From a checkpoint of a small mixture-of-experts model trained on Wikipedia: 128 experts in each of 18 layers.
Below are experts of layer 13 (counted from 0) of a mixture-of-experts language model. Rows are named gate (a neuron's input weights, with its number), up (a neuron's input weights, with its number), down (a neuron's output weights, with its number) and show model dimensions 0-191. Each number is 128 + 32 x the weight over its row's rms, rounded and kept within 0 to 255. Numbers have three digits each.
Before each expert's rows: "comes before" lists some tokens at least twice as common just after its tokens as in all text. This comes from a sample of Wikipedia text that the model never trained on. Tokens count by the router's weight.

# expert 71
comes before: " the", " a", " his", " her", " their", " an"
gate0:073145120140152149119113101147153064157129064205123149180112115091115128172074072163093117183087106128065121163140097099204119145153153138145127151128136127115167113138175150143112078119156127098127117121145126198193182179104124111207116135172129078110120099134079136144064138165119106080128119136175161147078124150101115126136176163173197077174135126108138161071128091122150159123116170126090182130117145102162101054084122067110113173159090098174131117137084139137103139136103081114113095150147125157116118120127146121112150084158135120184111209107118112117132159073097151153
up0:079147153101130071132119086093118110156153164214120105185077146143141089165109108092134093112115131174118182094148130099158170141141127158105112097117082106127131117117194152089160172121161164075084104104128108102161134168080103155163075145158109112140091120099132076128136176067092084088145146134142220150080107105102098160085171106170130099124108172124103123163090111131215157148112154148132176110138091154124157126072109076135157201169114131118132116184114152128138112146136071129091167143187109199071149159128167086115164130155122140130107125145109090148069128147118183130
down0:145157097165143133203136166143161132150133141056116185072176152126133124092145177176126132105099116130123125124140150154109142115141137108206123142084120142087078113092119167151105129111096120197160082147146146101097141080171144139087143105117160106159128152130173102109148168144153181109089112103102092133181099123164146101135138158094078154104189143139195085154121157070144071173112073113133095118127113124187131155219130137159117064132121112109075090101166219183110135167131130129134084117103141071139134112094085159131066142153106090133174054128152157081106104140135146134

# expert 79
comes before: " the", " a", " his", " her", " their", " an"
gate0:105120156139065049081127137165097117131108123106147204150154082184077152073090095096181137125106134150157148121092023098155119145133168123153122122125162058151142101120135082136153109106171128121144143112112146126176143164123151186085181134136092181094143121099179095090136167092114119142165106170093102108150147172208073122133069109173154089142136034102144098142160126162134141154108139092168174054121099127138112091064139138103119062123116119146106096117093089070114136083147168129147106100140155142104157108126143148149116154159102138097130162162097125129102179146106127150
up0:145126173235142085092113127136116182153116149177108126162093080084089140053112123153101132085119117099092185155139134154135070154087070152171143183115151130061152170125189145116126109039122140134173113125139059175152109119171168186170129157130137109141123132082116204126145162154141104084079150104121077194089117115110103104132123110121075112183136104116170094106127123137160143096094100138122142127091184125173110136156131198153100152143162137163107149131130092157128100111125146104193092118108126182163130128139093160111114122125122121127115174143140137176125142044107161159
down0:152150117076126106119114139125112139117193114154138118078085110101169104115122135126110122089173140127133075159150137153151100109105131112132175122102106156134165140171170126128038144106104077081214103128092126092129058156122113126130133185147068163147144159133075140142156118139144063193091125122126158143158126123089068180104181149164106077144124159182087145125132080169097072095098154111115094149094121074144213166105083170156195083129157196129141114132107149173133122066117106123145139167129164161124087105135114116087081113124111115149090107108138183157061115107107181099

# expert 50
comes before: " the", " to", " a", " in", " that", " with"
gate0:115146121165142151131128198075124134065114130123142157128107128137131181196108172135077093066077118075121188104111144083112113085174137121179096136158128087146160119183095130094100135159161154188152096181162102106066115106134153153123109120142199130083061049139121122128138126077125145086121151107151119126102117097079100126114133127130131082189122158135082164142145146148134105129102122119126076065106195150115175161137108195136073114157138122110108061173086135093128166147118149109101115141160176197140134182164178100148177113164103137132125161159102116120099151127110201093
up0:100156153161178194165089161158144112070127123091132126119091104101117159168082140126105081051066140099104142046129144104095173097128097122137141132127112119169124108177153144115148158168169212126111059140131064134065084119147141129166124104137138136120066071125106112107054169069107143080149151105155124178168110112099097158096136134152130097152106176125093163162124147111177083109100136113137130082156183129153133133146130181133063106169133106142112182113151075146158188148139107114139152117147149217119121150107141135121158077153176186105152169155151136185129130133128140121
down0:159119114143131068150121162125129145118128122076112133163124135123137147129088117096155190159101125190128150181175172055109103122102172153178087118127158142116101148104076183134122112121174165106096124177104130081187208162069157122102149103126092135109145143170138129105151177090095127152132156153118086108160150142177136115185150066093181152091133108170160104112083119117104112100114123141143124116163135142114121153117093182109122100130109088194137176141103193102188116130214118147109181141174155180144083163078123095164193204098119179140109109125095126142145060132127167130

# expert 66
comes before: " by", " to", " in", "ed", " as", " the"
gate0:201091189143146124124130122113138138177115128180150117128183158170143109103148088113121150086153209128128112135136052121099181111165138119107125146129154157189156148064118112111183119106163090151159099119086102135198088196124138103108106127134110097110175111099097142107176125092163104130154125160174140107116108187119118117049082181103143126094115133091095116117111133164094089158105111110167106135168104179185114090112186103126148141174050084137155162197079114111105105095119133118142172131115080164085128145195068136114163147182087132080161104132084129149108165129123105140
up0:128108136109140114161138137148165144130129172195100089155132088148120129145162099072088073097158152078150142149126107081112193092156098156075176110125161085160105111132127071167219139166192122114168118085161119143181072136112108149101135192111140153115125115143110117077122125106164129151152143166139139118130167148134168103128111167132143120078145122062102127116127100169168139158085126138160117069175105126151190136141121143158148145138151072194120171176143147111098066066170095095129139104122077219061080082146111113083179147133175141116166137148100108105107131177159149116
down0:145143129152162143170125102141173126121191057158101119140134148118158069131125117123119112083102143157135146129147067180101177149129092099169080130094098145135097169062111130111140121123099162153174093127103125107125144089151124161095118154138061095140080084114149121067104137123131114068144111129142130107070094095184081173092144091136094083212084129131186181105067088087166128157111103139206111154184132115069091105122104118131093141119075107084141087130120094075108090173128114145120140135109122112143114175065064081096065138179126138159110150157161178137113160108107106152

# expert 3
comes before: "ation", "ated", "al", "ations", "ate", "ary"
gate0:178086153099126152127119157108170117178114089066158181141125128089125153050125159170152132131117147176119085135131135153191115126177078070113107194104110140083089100106151168129164080117104122044111191136123091101130078101143119146146151154118103088134167146150058134112132127098150126149154072060116103121131040146103102094129110198104138077171092166081129141071166102103134099086108098168147160118120088127114116139117131133086119151049132142131138148182062094131124157102130100144077134121148133134087159095071111161159129067084125131100159153151154063140124144116118112108
up0:065149116121091138160166086110160094047164206170143182078132108191151152211157147125152095111101113130124128140111170124103100102105087114178130092079173166112142170135157112116106157173116165130134148063143111089126166103106153113151113182179164192098122148092137151130112122125113121167141102170098154076129130085111166115125149118146127084114096067176118112179115178145169142136136132135144131189114163098153204135130115155122108138160147056152134177095183102101162098168171114190171148132135160118165138152158206126114157127163168116100093119123108183081109114129093129153
down0:027118088110177061143167104083108117177185131118154141133102114108155100168123181064147132180125175097129081140098082146090189086058098140138135148199101127148090128200159129159093142160131123176138149088154052172098153113125123089127139089129109173161106149169110091206091113141179100160141116134143117074131162150105127175109166147168146207141131126135135118162188157100129143143149107101170136126116158126155084153130140146123133103143185069128131102138166072134104184162144163119129106108106141160127134164145146085109133091116113101080102169104088114107094107103131113169

# expert 12
comes before: "et", "ing", "ed", "er", "es", "ers"
gate0:078172116167132122089115190139101099136124045114096164127114141138053130052144138090080086185102156114145141138149112117110125138133172136095118139111103133164050101086119150121159159106136048156137148172138181088089108098131108130119097172152113112131103128079210081105107128119138128143186157092086123127162119151072153072144189099109165138107100118135130100125104176141068145108132145175186106165114139166158129128154163140138136164088103160119151079129166129130133119150122133171091143158150094140146157149148163124085211140158161152063109112105111103201097145132216128166
up0:143120176114153139107106132106174103127137066123138114087087098156114112086087076092169095122147053021117119114107172125127121083138113121121100112102196170112111133119065126111106119145156100122085165101127111143155179139151100152188092110123147152159107125108117169134060087069126084157147125114111158133124115106143044117113141133152101127134119166129094141124148136168104089122147105099137132139077100148131087119090145200192070118081073131100127084146147162094173216140132172133150084151056126068146071132099082129124131159121128149108186109195088114129156082102140121163
down0:116085125113134119151168073099155111097150100147110119091120131127150087177170189140107138074165083205110160154142106063079151148113096133087100149151160115077114121120090127162180069140088180186142143061103093143145170143131145115144166034130194178134137153085148122126122146141129111159145139133140064135113162096074120105155166105170135099170150163184139156134147177115103135128090137146167130123072083119129139143084098173128119085129057134159090222064142160149123158095107098086117110118132132164112188123124180141086122132081118134118165124147102153092136087091130135174

# expert 14
comes before: "ia", "o", ",", "a", " (", "i"
gate1:134137132158149063118116121123093137135117124169108060131114168122078117087136141089141128075106120112160080093087131181111131112142117122122200138095111122166113183154166114082118179173148144099167139128186093081139133076101080113101209163130091158188164164094177125171109122120170111113078099101115150076134065145196080139103135131138184134152117159120103141137093081111118099072095130117160179126113146154141094082149102069160163122192084135120133162138192110154114125153098088068079115111114138116137125083096159186105124124150192194135140135126085160129178113080125144166
up1:153102136072134139090164095154154126147149232161136108129147073132113123067100161119172112136128167108118135153149104127164163072069125156168101140138168134105156131139110209139109155140123163102157180149149072158166144081173138200142109146117131119116138103093135132153129131138165190187144131145110117184168174081136111131142127101206083106176117140094105104153086132112161129121197154126120101165070158179086135085134169131131085155114190134067175154098074079120109102110129128160083119194120139148177167202149116101133075149110150174127134159109084140139123117112102145100
down1:099113148154134153130149153122145149090116081133114107113096147140130066084140099126171129149118112093115142134149149128087108108189133160108092163173103176172143123117123151172085185158122083144155107153149179158168111068172200185197081127086110125079221100128091177096142182120138085155187135097093160194097158155100181144108076146082145148191092193060092136121138120157117114153108088153149152193152133136181137108120183108114097124144108129076157137139133130140141175150146155178114155142151149114166112108143131103132129140088133120140133162128086094086103221130104115107

# expert 87
comes before: "-", "\n", "|", "==", "=", "The"
gate0:164095089121103135101142125142111152187163162090085106133158098107142147150133108101125154074158127075127116090138128089155197114133113150111124132112125103104097093176163155129088104162175117116159077158147157075108135164149149164190107160143076101148115074086157094126182168042102133087098116111162129120120211112117101155122100137160212179111174117157083099152057114087108117131098118170129102142089081116122140166120168100109157122145181150147108093062111166118082122188084178102099175079080084096144086089134150140130149137122142082125191142146124111159101134191092119128
up0:131154099107106099081121109151150127136098129146143137086123131135154195169104092207103094102149081115125127092180175096154147075146129050155117143130157137151132045132122159143089124124136064158172083131152105111102148110109144173132138158167120058143128094109130143102184166110137120132131073097174099161131176118141151199144077148123211116115150153168118154077154185078183129132124117181134131106109117112093083165195198137091143101141119189126120115067089080093108109130144146136114198121111145124122089117170163120103162134149120102116169188152145138190160120166111070125
down0:127137152073141106088105100086090080166112090120100057077181107110137100150104170092134148138162182122132093152127105088137113100102111107125079103159111111151133124157171149067160181127067100125179088099098130153117101105119136146136164088143132147061060147163154114140151120111120152080144125144074093079134112035122097132112085149089120134096093183145113101091124102140094105144189112153141083170054129134106156157148152198144084151122173150130179143070059092078160136127140063117138135196200137104134104069148106158154126090132152144111104148084135099121124112135103120144